config = dict(
    d_expert=208,
    hidden_act='relu',
    router_score='softmax',
    balance_loss=0.00287,
    balance_bias=False,
    init_std_router=0.00821,
    lr_router=0.000547,
    norm='rmsnorm',
    learning_rate=0.00135,
    max_grad_norm=0.5,
    train_tokens=546100000,
    max_steps=8367,
)
Below are experts of layer 7 (counted from 0) of a mixture-of-experts language model. Rows are named router (the router's row for the expert), up (a neuron's input weights, with its number), down (a neuron's output weights, with its number) and show model dimensions 0-63. Each number is 128 + 32 x the weight over its row's rms, rounded and kept within 0 to 255. Numbers have three digits each.
Before each expert's rows: a language model's description of what the expert responds to; "comes before" lists some tokens at least twice as common just after its tokens as in all text. This comes from a sample of Wikipedia text that the model never trained on. Tokens count by the router's weight.

# expert 2
Description: Prepositions after verbs. Prepositions like in, during, after, at, on following a verb in biographies, such as debuted in, star in, crush on; also sentence periods.
comes before: " the", " a", " his", " he", " to", " her"
router:121087081101177105130137111110083109143111106193138122152131155127070112104120120111144071157121124123159158147134141114126225175110181108161119103087179161149121143139108127211179203099118130
up0:103080060163148149108131111070073154149129063089140113129148116182130078113164169163085128154100142180108116133141129140157133099126159094107088101106059127134123125161127158094110140122104137
down0:130164099120141173191124137070103155123110144094146111132117103112149119166150152112138180075177130079158074178112120117141077093131178135135189132109141115093155100128112147156107079129079124
up1:084153142193130172106092104145161146105152135125141066091132088196142109165116076085181137125149133084141121127084120177063149115114139133135119090063099174151156127112112167161105114136202141
down1:112119161146000111078101126128124112129070079140137097165099113111102158131124052169108142198094106103146142147117090161136086136096158096089094132184118124133142133148134093137120137087154111
up2:129117154142141172144128138114076078244084156172105142160116078103134139229100122121088171165072160103145133094175134157076127211133147086107148182184158170197089127111153099160149138137191131
down2:104137088124183153173140137104144153207144159105133171084165181089134131116096126126134099078131140107115129109079130073102157202068147100133112129163166126094132126136135127171134178096157049
up3:135121076165122149178109119159148120120145201106118086106100135113150109162032118102179152115054131150121129119129099167129173140151113091168110082087097169087131134150093088149094108152150075
down3:145148169111193186226165102142054166120130151043097128110141091123174134115073135123128132082147129175111146145128103118136105145125161117139143117131143139128140094113182094090139173128151136
up4:078087145100148125094108089196161115113128085116114045149131137063100166120065189191156105084103143115146146150120162135111132151104141108167112108126093086136113109106073069138128133099116150
down4:064185133064166099122137151160177157138121121121130098107071119142157120141152130105121082095093108176146096098119108121121148140144117095157111131115146105156129158071174117094126100130101061
up5:126085121118132183132104104157112161145118162117115131100130143185139081154131141153143105115119185080099090079138146187120145161132120130135156115111150143197106123137156120179118106089158159
down5:134139075055166120128104215159132114170127144164140102135055158098123085157124193146144097123140122212114103125099133178141146144115156135136078131156224081136160107089111167172112131160141151
up6:082087106154138082187090064158152082112076121108144101151129150129085095084129117141151125105124101098167096134195100140154142222121091166128135163066128167155121133077064109114093168123112115
down6:078150149035162161157210150131063145101071098099084162143139122126085087087102137158102141178191137085137096109115106082083102118106123154077170119082194138039182160150147202117149117146150115
up7:157083152114136137161135136161080094149115121152116094091128143106062093092066134106158136214127119154084095192135175149125125094101095133157110148116084123068151162045088167150126157093127125
down7:114101097135160104148090156127146147118131096131114143130136101177134117141148175140183164050187137112153110088139144137129146123087085145170171179131147158115080107131123117187070142139089096
up8:123084089174163118137087143119107133099153101159131101141112114113134074169138140105086110155100144093156055104141142160161154154125111169104146130146180161159171183102098152133116104137102086
down8:121138115079220101162127167075066211017139119121131148143153123119105103127156136155120077136160183136098111131082103135095054078134126145108146175092147090117181108141157105093123108148080134
up9:112143143151145163095095084138192127102146092146112083102112093183182124122123118108150144125113104124156037046092118162084174198164120115104164150130044120138132156113136114149065059081108141
down9:126151143097077055093083165054168188182107090130085138123127119169137135087088119156150115142164132133134133112078077167190141125135146112104113197103096092177145149105094113155209090121101167
up10:123093134155137142109120099159090190161167155139117121065065101115084129158111101155151186107160172171140127013164141148061171151165137151196167096149069185155111157025100075114142123189189113
down10:136121099127208112127105139130088199118147185079134132091124119150080184211108145167124131131105123143147094092129126157142168131211094117109174147176101165150118123129131124128166141158119115
up11:140086079163151190066101107184081030134143154181102138115120169144105191179126103145051104136181152161139107147157162158100123129141100169164146176173071106132117180126149165134072105145111133
down11:174180118000165102159122217111051234111139121103117104174160114111150099102123140129122143154095135103055127158078116123102128169105159117126117130112195105065165133121153120162170129100168058
up12:123140086138135105074075133161058134185110085225152161130094152064174192145115138152185115139072099140168130143140110148157169185129203155093132135071134081133124133176116129088159165116179186
down12:120153178083180139054107085187193073162071198125105103121101096155148107110144106100127162117141175086116147096059135131114129084129089106153099159123101115083098140108173157162112118148107171
up13:135118139167132108180106115170127104097118152144145078045103087142159085139079118147126144100159145167175109073088130182122178134124111150171087072150124085188161255121153137115108101161088169
down13:171130095112143141086128109163102144065146149109147193158165085132103179167125089124080088164118142173076137134185150149139119129101091147114089114208109109107158130137108096137143174095149189
up14:111077095163136138129093128140123132163137121103083102142092127123118121126175059165148105180111162147094088119157152168114126136097137132164108147153163051112220163102079129146162130144152106
down14:186160079087223124176082172137115135171067085109096156124130160133085184122100130125080094174136138112078112131201129103150037120182159176084120156061120133120137120132074133106172189132107092
up15:104127145142134170111119066126140176134149177162131120055198140156106148106150067162077146119116114113118130139207090129116156149092066166153121155174119167107092142149096150174150114198136169
down15:118157129173141192147159111108179114161124165126050185170107081157101091128196164135123098068123147112135083112132128168075162085066108127161180189183126123110115056144138148187129099149143096
up16:145109144118148109133089128169110098120139121083076122139152111184118096115140144158128110121168202057161085113150102206150155175180089135118143101101144122189057115197174192186084099140190108
down16:121118050132189131157157156100128099168084127105119156142097136129097101112140145066140077136162157108125138160109204121118140131159139184138108098049161138121171147080173152181118140149100096
up17:085086132144137141127127095113109142171136129150078133088095147109079119143076102140160169153101140146073090074193175118104139185166138074218126149137117136091134104136142068126123126142145101
down17:148097032076138116160110115152133165094147118109094159090173106112088101153138177120202204123166140121106111154120081103098169198162102147117157147151195149119144137114182110085102128160143116
up18:121101131153163135165101104112049149144180130185162120080120136114109159179139112135054185166070141165104132102167113131123154115152197132066109098126128115147122217079098152199127154144163115
down18:147093158144137119101159156113132094094137112173173104165099114151088130134129112171136130119142078157143148136156126108093107080113124141128112128157091096176116104090100146078084141095121160
up19:079106134157135146132106086136100136120134101148134101112137120108080140183080163096133104090100167129135160064170075139078153188136135132132176129136109144188124117137134061162082128118175132
down19:137079069118184125126129193185126124129159073141101121116110137128094153160126122127171097106150097090105160141112068107124126153106128164145175152118154152082140099114143152116130141132147092
up20:138123089152108121145099161136094058105105061170181116172115089105136082154091165111124141106144144125163102110174092132119100169104141187116121190112091134107112136105079120091129141110103163
down20:130149175192124144153172139117126123100160121110164115155098077102155088130156137151129139084113158126117104174100124139112157133132122086111107105138100145101193121113205191176151107115137090
up21:114105148160127189174102131149076049127162076115103117101138148103140058084125124128181168183117152103121175147110158158163158169133138115171112113080147184108089144164112115135086144132151152
down21:119128133095210146116143179121122125161156143126093203078134134097181148100149134119142173140127161114105136134126075130096167093138113153072088120082148134094109123088166128111100118155146059
up22:093081126111135125156104097187071086181091145162144136085080133120170163112097119099115153145124108160148084109132112142131148178119136139184175135137126119147151194088131145097136116129200119
down22:184163108072168147205144140135092180155142117155105111139100110077145122159124150155125108145111117132090135178159120114171122131130127097113129149093186113053108118092056132193142106140129124
up23:148104087173122098114119174167116132097155093154114087143144133107157131076122087142098118098138108201129091117112108133151125178104067173165102168096142103121170195077104124083117158108085099
down23:162129133154131161118119050113099119157094137131105151118195116132114155123146150122125167119126064111098161112129128078122109087172164104131167103111114134113097111168137108122117092097143101

# expert 7
Description: Line breaks, section marks. Line breaks and == heading markers ending a line before a table, list or new section, such as after Representatives, See also lists.
comes before: "\n", "-", "|", "==", "The", "==="
router:191139207117158096156099153144181100101150144119149139098155105139198200148120112102129135138167070101128124136139110156119126069157088121131159096163117095152135152149184130167114172070084135
up0:116069172139159139107120103085103138137189128132159138096154089124127172143134121119110143137127132095199077066118120142079123117143166122186162122080161154136126131109149111183110156137135110
down0:185124111139100101148138096180137157150108150124165044140150089130100138088102137143128110158111129145155105150106109088104084156124131124123173157095104113154120099128104082092131117138112105
up1:097110140136144179134057109183170071172145167149099145088159114142076124125154196151088132129149152097122122124157110159169108130101097101145097088103159169184078180092110150111130112117172156
down1:074241190081174151090122134140167126100120122072142112089135134079168113173157125172152163141142144151145147086108144096165128113192107146103173146147162119099112143151111102113124184113106117
up2:134108106155163131144107112131127091091156093110077126124092160155121143157112082107181098160132115151117113090115165143128120138145098167109195163126185138158129126103085129124182088168147083
down2:126190124071098142188138134092107172132094108147154178132100189105137155168039159118142150114089088141130141107160082082146109179124135116163125183139103103137142096076113105158115121142141110
up3:127082094094129150177095111116104160106115161167193077145111119104082140103055131200139113150108082131128133113149106134106103166125106116135130167093082146124079154129097112167152163098127194
down3:138166187144151120141096139071160129121121121100090128171124154069147091114097143144113206064155156146075096110099176178133117156130128155115129152090142092134167135164140144176170135114168120
up4:146137118150166140108155150189097080154164087151173126111111102121120170218126138108144179155186154054136126111075121191142164158093151169135110146053116075104085153084120111124121091123124117
down4:099138137135136115101128137129142130114112153121152137110163204159128088160130069091138115104128108152115137129091075124136094148058149055109148085172185114071152105113148101126144108144109156
up5:118112071134164140106087133116092105135099147116146094110064138169160189155141136145092135157103127117127128129141139110079112109093148126095127169067122078139164143092141100144147109085129185
down5:073099109229132127135097101129186114166125130132163090063135074166133154149179120141103124092106123131104175107137100144116152128088135094122161108196143135090159118090107133138058143119113090
up6:143088103152162134126114130134117181114128130115144073135154102123122092187102144164142088112146125127149075089093135155107217118141128163157148213136119125160071180127125127192092148137177081
down6:158143095110121050093117137115044161120108103128131113150138093083138131156178150097069101145114134104125103125111138131113109096152106123135122125122200120098180092114188159135151116133142108
up7:122117127149144138117163100199125119166182151142132081155138102178110139169123130128094109099113154137140146064137137198126154109121117105109163123122158102114090147155067126176168148171154039
down7:092085128160138178164093145101129105193125161073127126126141119132177134106073170120101073136105170112150082191088111128137117135092120111237115142146090117124096162103154148150106101159119098
up8:102101106106148152141107078183154116112113142114085129106149096129122126111147128133100160124088106140108080125172174139149108110180181129133169084100127094095088112127166109068157112171115185
down8:069136157148096056108147161129099120103128174160096132155110181135108098063132103132100089121127157155172079082136098165150156149093134122094117129141082149056130151161123071146083122137082112
up9:113112163146173159127145112130136119146136034133111110110073112098141122176149120107097186128120114102103112094135166146128132116189116131181145086128089107123113101123140100081078141140177077
down9:186166131131076169104079158098100159112112166172160079109125125211108091145128116135152114121164145123108166061092144074117127141059145131090168141101153088065116172146102114136120120140093094
up10:116110095123137184083103150135118077151089123151093185155151070113150024210181104105138164138121156073135137146143077148158105128132120146184181181164076060184134174116115141175130059173179153
down10:173148175138140132146149179133170151140127138145185131156132129115094133128146157092145178132108104068103158137094122084145086120171172162128106123109127088106151099137117109119151150100109135
up11:145120063119158078135093128204095183114120133157112078128154125094205149079122101164084138176091137168102066190142155125088189140152090095166138105118142116166097185138122172105128133083139117
down11:241131136161171131136167183103088137090079139181147082152115210142132108120130134111148116159095176158126145121143161131137153153104145156140142119133126120086083094116205134157101106122092057
up12:138105126145154133075081130120116091131143134185136111161093119148143165169108145147112128138070137124108103121123196129120137128119073121142098152080087144114158117117169086095165115116111149
down12:138183135054138091106128125097161143137101120082117101069056108091097163168148106165111168102064047127159165109205090095088155096121125110136143093111137152094116130210097186126169163149163150
up13:131101136152163136113069130158073100225194114139121092132197091161146118159160089121087146111082196132116123110149205160121130140129117129160174168126129153136150122088140119176139138173164078
down13:108230186115166095069134130163203118062068074144157114149115079097157157138073120116158104120117116170155105102137139107141124121157158185096121115130125159074107123091124099157105137107148145
up14:089108097150133141085135104139120102114157158125144166105163127147157169119102144120119171135077189133103073105132135158128137124123127154167147115130082093145144130056077064144169154158079142
down14:088115137133122181067145134140157110126102143087128118107150102092113122113083113119122149095093130142109137139096094164171129153156155099154126130132157122110160222130139136158193070110102174
up15:112116125120162123136051111143108125135121106201178089119076089135159164202196129172120112169076116112165112125113148132120149165150099131082163089139141238155139125146136111175183118130097153
down15:084076077150082082104158104160138128077141070107170162116078071122125107102182116116125153102128099139167153114139110124138121080118099127091149177059132172161128113088192195166119111112124211
up16:126117059194190157107119143137057166160105123163135085134124170129149146157112107147161114122089156119174095091129129099185157179107155178198096149155073140155111173151062104072162181110176138
down16:202091093163171133135096155076071145073129125114141112142176127058137180156099096136126146181120120179123142140111162070141148109154109106134116145147147140109117156157114131102164152081133086
up17:111095093175142111186124127214118117138143074118178116100143110129099172069097183144137085185158139171055138199119138121081175127187159136125108151097099155114103165091144099174144160171115170
down17:139185123160152090130125101076144118195148124101083129116109112194188168138133194116118161135154101157128117148128184141127132151089117090142141119128099105136115107150125112129115152105126171
up18:129110127099146116144174148132158117190115168155159139128149069086091101128122144158069170154173178110122156083126128129113105124143129159161157111080092155156108099078124121126095158144107135
down18:177150120092181063068182128129088156071094123163097083160116122154129056107150098083148147141175163141102165152174101154114115143099085117132099119152108125114158091191145136094164155151137139
up19:107096138134166150122132128159125105176139178127120103091154130149116155146075132140128108104148187124134110141181117145178207138152142176132100129097105052141154139101109119152158203136154165
down19:108141122124135102174142146120178168089116083154156057161107104136071060130126124105123175136092155116114111149168099127090113128109148049104138110100152140135161131099138133165112144074121136
up20:084113115099174203109114110137121103121140044121126064084110107140127193158168157132105182165116129096145108072062083157131126099181160170110167114145135111114120148089175125122110124119131161
down20:109146081118129057144139093112128157117082133081140136087091151160130075134190151096060131060067167105088136153125113140183145125126163138104123104153118114123138142134155104156174076145130109
up21:102097097156153124089136046175124166132158152126155123030080153169144104114117161142123158135096091155137172130129170185128212110167109129168083122118147077180150126148108082113147132141162107
down21:190178133084044105150094146074153175112135118135112120150141085118082142174126150166125126109104109083140147170144103114155174145135150079135176101150127120117102119150166123160174114143088160
up22:105129126164159159121104098168097110215107092128199080094179164143164171168188097106116119174127132148149109112135145169121149164154128150183126115125114172187205131105102121163123117160108128
down22:097171157123096151177204116126201075123155123133107187133118133111143138096084143131099135170135122177148129147134174104074158137127115063119092130115117101093135104126116133149137127104147183
up23:149095086129151150171136120210102157126137102114095057123182148099124083095115139108098140119088190064162145120102154145146098212101168102168127080116086189161121161121124117168123077137135150
down23:186100095112107116206103115168165142133159100119103122154140073133124146133104145114119136125109112146155163101163133189136113099104118151097144110119144133091136133129119061148134185101158100

# expert 5
Description: Infobox field endings. Line breaks, semicolons and closing tokens ending fields in infobox-style lists and headings, such as Label: OVO; Republic;, Studios, == markers.
comes before: "\n", ":", " (", "==", "=", ")"
router:085091089221144134075126134121097133121100132076143092052058081104095071180133119072137187128125132115149099061087110178168092083120134134132131119112142108096178140101183077158095102128142134
up0:167112092109151108118121060129075153247116099151085136129139142069153092108141139134156148187126165126102092071165126169138164139075152156086134081095121107111081160074128103181161122133115145
down0:098149084088142115085146121100132172182120154080122139112162102107151130143143131162127144132111132112123113104130095136149105108138161181129117144143121162187093094144176049144142093134131118
up1:126085093181137130131147163131083158140088147185116132139099156103167122140104133126109118131083125137104107090221173133064125102122129136115097095092068138089130186094097062069103124147108136
down1:133071079028009154126112148102087154171118112173081104141126130150122099163146103173111167134170105037108137090163145134083105103142123103127186121135093138080145121096158110160127180127153184
up2:120107086091145142130076112151090167160107134130134161102166162104121123163106074114099077140082138144122086169184078152142145142134137104128104094110140137228115167152088089132097158153157132
down2:190159049126231125139155139139122083150090147129113153093137133128137113140070123149095111104057126174110135117187092143176108080132113195099133123132127134188046070142158098146109128148122136
up3:120113172126140116178132105082104144143108145126079168113084150080096106190121092114098188108157095143124136109155120158113114108160137186076122126108126167151129169077166106175082151114100102
down3:112122060052116184192136122134107133065154141107127187181167121080079115152131092127095119118162123114109128155134164152137132130121140119141179164076165059145185182132075085170137115116157111
up4:158133123149144112102155129197107126121127171133111117106093114137144155122097125147088086142067180153157103137133172155148132150134159137113123141051064132084165142075082123165137138164152130
down4:128135147119247102168132093103097166087137155085169134161123156119128168095180175073155175147096134121110087138138125176146093150136116084117106229114118095112153128099128148121126084136100154
up5:122127101116144121116141116170094103181093107148122053118133179083101120162063161136111144136118162138077156098147119179166117134119190117106163094117095110127078141101153108112119153163101150
down5:081153105078122156086177166059112150047131149135161150129084114095079114133098095191119088103105121138098130161134090145118077096157140109117138114094098088123110088128055048162153123151095096
up6:082134124138121091148109104129096108140111142144134154079098166135156154159119080140151114099112098092147136164122166166111091155138114200164162121107133139141144160078145122108177141153182130
down6:112122144172175129082167037163107060136115112090056091114119114146149173180118158128119173107148128137091186126152152140129138104090090149132151094117099141084146141180123122157112095123071134
up7:100098125142153103168133134180116100133128124137103136158091097093086175121158083144084146142130051131148123137167127108150074113159142113166134152111138221143090159112193116102125146155176111
down7:135174088111154079154172134097127183103159124131134196112090128129125066182127152071090118129152089155096104152140166113108156165100075117142159122103128123187120170167113111112199106121134173
up8:146103082133148112157094127155097093117123144159119121066125122090117121092070139105155181159071045134137085082182127108052119145124181117147131129137168205152077154111122169177130195107152115
down8:186094121130167058177114132113144135119101181117089095155137122192139074168118146111110159088133101124130176140087067090112165116154103099166144160157160167098126143159132160162177142099059124
up9:163090112154159182129105089134024152117172119143069066077123058076118109122091150143127132159070142075134148111092104141149152192201053157102065132124135119152139148129094096087150150188103119
down9:119151184160099133082127051139130159125128108136157093122108136071117175076184137110130122146137102201109107127086103120114166143188150150156111148127083084134165119163111167096120144123128100
up10:118124130129152069135095083127118126179136092135100131139127118121098178122150087138102145144100159107182079145154148141179161134128083147172151132138076162145127145132119071134132138137154140
down10:144176147148223105094135101146200132132127126116136150088156113149143083107160124126141145129173112090170167053157104205153107119140114162130135145146159151057105115114139137087086157108179182
up11:082113160134124174112107115130158125138131126184106144117189120127133086154069103164122156142082157106104120150137117223122137098091141102153183115121157132174087131114141105209081156156132148
down11:148127132081067119118117131146123135143083113187158130142112147113143130106108123160209138120096070158170158109165118157084145168172145117136083186127116131131116080135087140205119104126173139
up12:129104137145126167162138095120098152125067108138138099143120110141151092124113140117193171128116145185123104183111105194144127168140165138081171105104093131130134169123128104109138132161146139
down12:059086133141044129104113134151078090167125120148137117136074100061130126143140136079090132130118168107103146133100142090164105105048125097128106120100105130131137141112156079111087126079091127
up13:167104097107143114179130091124089077149166194137100128108129114163098133147086203104142166142131167152112116124129139151060112131131109114147140123133085128159110128193163120117161171183111106
down13:139134093151134123063124138126092058181132095131092158140117166119105111134140124147159141206155097078134109141088148118156071104087175096115160096117148097135126149103164160120066128095042097
up14:096086126161139147119084183107094047111145107097129139109158095117118153123115125154100082089097130147156106134126150134146122137156092125100119158140140126185076102183085163154096140148099092
down14:178131149115104157113124130102128101126120097144130134128128188177168079148092128139168084130175147109128111149158145057084188134132117105121130127103118123158165152184098144131121167124135103
up15:076113118167161090102126115211134119157151070149142136084148145163102169190117167171130109115109084187134066081118127150131103126148164166093134204170129134144123156111127143100119088117130118
down15:087138105096115129071121142150117117130138157068082121128187199180118083112149153042068110122128111109188186151089130105149180109086130116140153090122178131130163142142172082122083057114143114
up16:111094117144131079132133078128113106148155118148110134082138107136089136141086062117153179167168118154133088095154116140045145104155175151169163074116128164094048137092171128148080148118139159
down16:078130081127019173128177145119170128106093162103101105128142146119116121145138102175152151121206133105185104100091140106056129032157094126107169134110211095098165118153186118148138145139105131
up17:094114102128119087162127124200151141144107064134108162164164096115091061083098172116122137153129138112107049119113137160133129152102152135130198105150153207141119193104109205142078147153141127
down17:101161127108083105139186117142183191090106127166102179168154134123155133081102135088144132090169116128173179140192113112141114116096145162126127106120116140138200106144142105082125100117193147
up18:089083109140130104149138126154105107150139072115114133062123089104164155087087124171167183165144141141168080089098126148059112162154136104144116127100098224140137204190159150133142134204158130
down18:100104092094104126132172152058121103106164103112091144147108080162156119081164154142087139177147163132073134136072097094099143159076152085107098161138095111167114120089151133120136150103095149
up19:131104126132190161098103132156085033128080139156112128114065195090108140145165080158136096088084134087137085102095143117149114134142119176149153181096140132122143127115159095129170167064113132
down19:103139155124082110129082153133154113099130147144129105116156075105155146139179120164128102134139179145148161111111113133115107141110137155183097132186166120107119076107096144119058143112071168
up20:098124142105143114132120097181158076141124063157119112093125106128106133142160172110171121111119132089114139092129129146149134157139116139126178149113148157119065118102108129098143159132146154
down20:052196188171171085184115095137158153102109148092145180106072070126146131096118120085136115132102135156101123122185132117115177140094116080152183159067108158181123099074104138137157105119091091
up21:126097105164150135191147139180135082135124173100166121053136140116137207126141110171175133153153091154145170070114148117130124131154124150087110158140068166107151109085146078148085127173157190
down21:067168178079109102176151176138184139094139089173102133165136151145127133129126110174140076157113110103148099190169151080119179182091093090078086138160163131139104101149112162138137139141156164
up22:150117098146182119102094096121084122128112207124160103077092190098185127109110157148122162159118163099136116128135149167156169146175102144103112089184133122144141165089111086118101132125091150
down22:101159089086118088128144142131143182143126147092148125121158123141105179118193135123122149153107167124144125106107086093100162162094162177148101099138155120109101095165136119151127124114114093
up23:121106148163133104102126086109138086120152155121138134155137115152125139103125110148176144130110154102111134050089105149107171133156141186135120120075129146138130085121145142144163155139146169
down23:130191209174155114106146072107127098138109136122138135128145143136117096170127088137172137119091084134148191164132075057145142084126158138128111144124158152114097091130154157141113150107184173

# expert 6
Description: Passive verbs, nouns. Verbs after a subject, especially was/is/been, and past participles like built, allied, plus noun pieces such as Board, ways, album.
comes before: " of", ".", " in", ",", " and", " to"
router:107145031130119107143162034148177127171132146132159158182172152205147141084121136147113089090152124158156134120101162125140215212156162120095095162094094191078156196135058145116146196122111113
up0:098092140086131099106062133132133076115098150105054124080117155139113074185099114158111141208127095148152088118092164122124171182158085137184152124132098145122141131107086130123126141141102139
down0:086116088084091171122127145145069081122082130117142208159089151165135142128185114121130125137129137115106125147092066155117123163130122158088144116124165122045162140171174118139221114104066121
up1:119101133133154132117073157173090135126080094089151110100176115168095106112139124105108152167146147120136083138194115153131162127122150152091116175093108109223099108188143142151106125180141168
down1:129101113064100177144157203136142105126077114132159118148098145150169120157124116143073109149178140109155092109113040170134170141058138140126151144139115112168096128114112120113059120108126103
up2:118116138162133176133096063122100131178127156157130136101181184150160104159104096117121167176096124140182116130161131141095136146152143143131116092119058141154131167164086160120113183087113139
down2:147184097166138132143197130105129159148155129110169106186159102113149100140134147129175237126114125106079122153152166098170116088117138182096121179141099130136082128085152072113137132099177131
up3:139098118158133113116134071111116124173116096136081145153091150121140106187120101144158204167108138088156127140131083149170142172198100100177121104133107072120108200127185107097100135138119092
down3:119141113084212110080092148113120133123183135133106152124206097100157112131098111078119142129100144097086073096113136104099173140128047139140122102060162134049193150169106124121136110141150129
up4:121104112153146122154116136133080093125085132123146070147114112133097105083148169158122138135104138146122073097113105135100216155058125161090116172097142085138095169131104118204153095188196087
down4:139107065108076161093078142105092091137136129146167151227116146129144154105129174183133111082109133135153092087105142146135129129136148110180105137138058164073053113160099150135079194167091125
up5:107110112185159137155109123138109087130065113099137162105125138167171073133162154141155146122152151128153101099105157102073151131169138109149111102084129134142162175139153098123060102137130118
down5:075203126182171114118094142123175162150136097143107114119141128119126175109094188124174058147133189123171127135100106112146107132137176127153109162130106142118165138178078072060121088126199103
up6:068112164138153157114099059126134069116121133160115148106149144110105173159086168109099084122106113164161126096152116165146145125102174080213164110194117144145092176122108120142123151091132140
down6:089160213109080092125122226123166115116163083094115104136105128108140153104097239063123133091075125127093126121126115098133113156129122060080162128173091150098071149171133101143189137117140156
up7:102134157116143096170110108186106069177181066188165114118106108161122102115053098155166101144122139135063103095156118165107113151099117152113153110096131129133166187138101134134173121155117166
down7:119112064097125084134096088122136034130143150148165069096141122145097086068177075158117107113160120111131111109092122158095137107084129163164107113135122090111112141139144116166148093101191075
up8:107094145101142150168092104199154090055182150108124081089154183092110075152135084056121087103099102116121169062146116131144103203125146117110149092093106146183176205157093147167138164117115091
down8:076116109096095160125151142146102118116127109090048135172165131094112138082144101101114161131130170154119124152155139065153137075151167136108132147159186164114082145164132114061139120136103074
up9:096130078161153087117152149150129143117077134134135133108154168107140146171076084141112129162069061149171111111078087137177156192102134168074132137107143136128117147096072138102105133155095137
down9:136111050195135118163176114098123119196065170178156135064110053141156119120158122176117103106116150159109118109114139138186162152134138135115080153189087107136105174091103149093146108123110114
up10:130139120138147164110078135135103106199105100188146158192149156163156166103097099102162113132048124164082091138140106149082157140066097112093147100180060143125148185190087114124118137129146207
down10:126103101077120197156091077103114093111101121142118121142165140095126088128126169170113106135081144076135194102120118156137132120180140131150137092097174151133081120174138162114206124151187106
up11:125107146165146121112131085107140093114131075122123148142051092142083092145104128130113182120151124132123035116157115109124071143173130131192168083126090129076143126107138139097099130087123176
down11:121094186125122088153109140156148081136109040150159137151097127155144169128098138185132144143165133110159147152120151160093064146141140124148130184145122113113086095134117143144090175055112122
up12:129117098106141123128095130131121106184092124165111087168082130134126148151097134129197124119111146220050098132141128135086141108113138115137120168102094125206175155167126133138161110178096110
down12:117090152168084154112137131122167124139100149123051192047144103114101138158110126148182102101079083140159137144165149155149099200195120160095117126118145077174086108095100161144123077191121109
up13:145114076131139125163144158202139092125168121165183143109135124144096147085085139119112152125127164118117153079103051136196194162126156088076100095140136090082123118154112092108156074155119188
down13:178156089113152173118130163128136080077119205084195133156113152120104088138077163083153028108151206116119110122140121086137149067150094141132146150099100110116159145147087082097111082097158156
up14:116138153160158100087094105189096131076067151125134090178063161155162106079125221115087088169144153144126041147137104118148189105046109117175127123155113172173142167136087161148120104147078224
down14:102087111167014074107148073147117105153119112078138113128127141126136168124137156088155148132150178099142146106174100124138125142151165133092167163117127124139130107140152145189106112168071203
up15:147130097183137120143124121101139195132095064218130121117176179101132142094097068109109076175122122139088113106153067179114178159133113153105116101135084113157157144071132101173113159130120088
down15:059107115129006119091083158129121100118114124137165204174151165134168122150124112111204104094105096122112100154115118117107112114131091172123146114195138106113092132131201156156112089104134141
up16:143100076166138104087137108098107159189137121102111142138166123144088100075110102169089113120136129146178075130153170157065136059148074107146107139152130077169149157107111147098096139126139190
down16:112167170094000103102080151076102160129161113111169135099145123086094103081128151114137114158132166091084109155154119137122149189121090106104088101098184140167094077163139154109145071138163127
up17:052122098065129109183085076122048107120120152102122126168124100131154125100140125154164144108149163132186086052134092188115140123082147135088131183075157133136128188149192137188117160145084098
down17:175142192123196117071127159150134160117106147121108102105161181106137169148095103086097167136096126147081133198169136106122099104125142118149118097109147126181145051064104128090130129097190117
up18:180098116140133111117144094100102175112137161143119105126145126091175112108125084104147114134095159142135116059119180170194161163165160154063148072082143193134140124123128103156107158145141142
down18:170165118152123149184065128116179135126112065135065095096155117070163123133176152183101122160097106120194143174115085171128146137136173156135115135118117121097138160133155141072135118120121129
up19:095118120078131115115120082086131127181115173132125119109115189109151159089153129066158158174093143109075118153151167134140133167143135160103155126150148125153133135098093068126148148191178186
down19:105158162107040187139202136116103209152112095085101143138185134097149088120103142178111156154091116103106111118124078112151100081089116157079153125128191127133168075050150102105171106141098126
up20:087120105157135158065105109124098080180147141192112114100160153098132125083140095131148089204081102106120100146228100112135119151101122124100165154093097091172120111125124106124113118143143088
down20:099084105174033120102087086123121120117099142208121119106107157149092160069138164093176102163110140139134122167086139130154097128093169111133083041170066112117133120131115148086138118133141142
up21:072105126068133153173105063114168054128107094119202134109209147140085109104104155107147132132119108157158086102143074162098145144112095139117132117187095162200094149099159124108161134129129097
down21:127183195120054185125169130175112170118130118148115127110136144106078086148101132154107140118112096149129104185152108114100118096132097102141141146114087123134103113132086127146102107127101148
up22:186131130137136122147116175131095134117101090128106127114108131111039093092152170160139164086144132109123093139131169151150129153146141164153134134116121112141169186140088168121189169140146159
down22:063078167137105173050191103100111097132111140098078095095064096133109147140182076120158099106168088126100135142126148102116128127144134045142217132146150147174104133152108153171105147125105092
up23:151113074125154143157142143150159155192162096117117139120171126146116095160077091150134174156119162066121159081160049129126171092101185115079144065123139156134091160123162092130164115145169151
down23:062074152205000108156142093147151077106156127114130075139079153152106108151088132122120188195115084094157110079162044113166204118139149098138143096179136138075152163108156133151090109136125162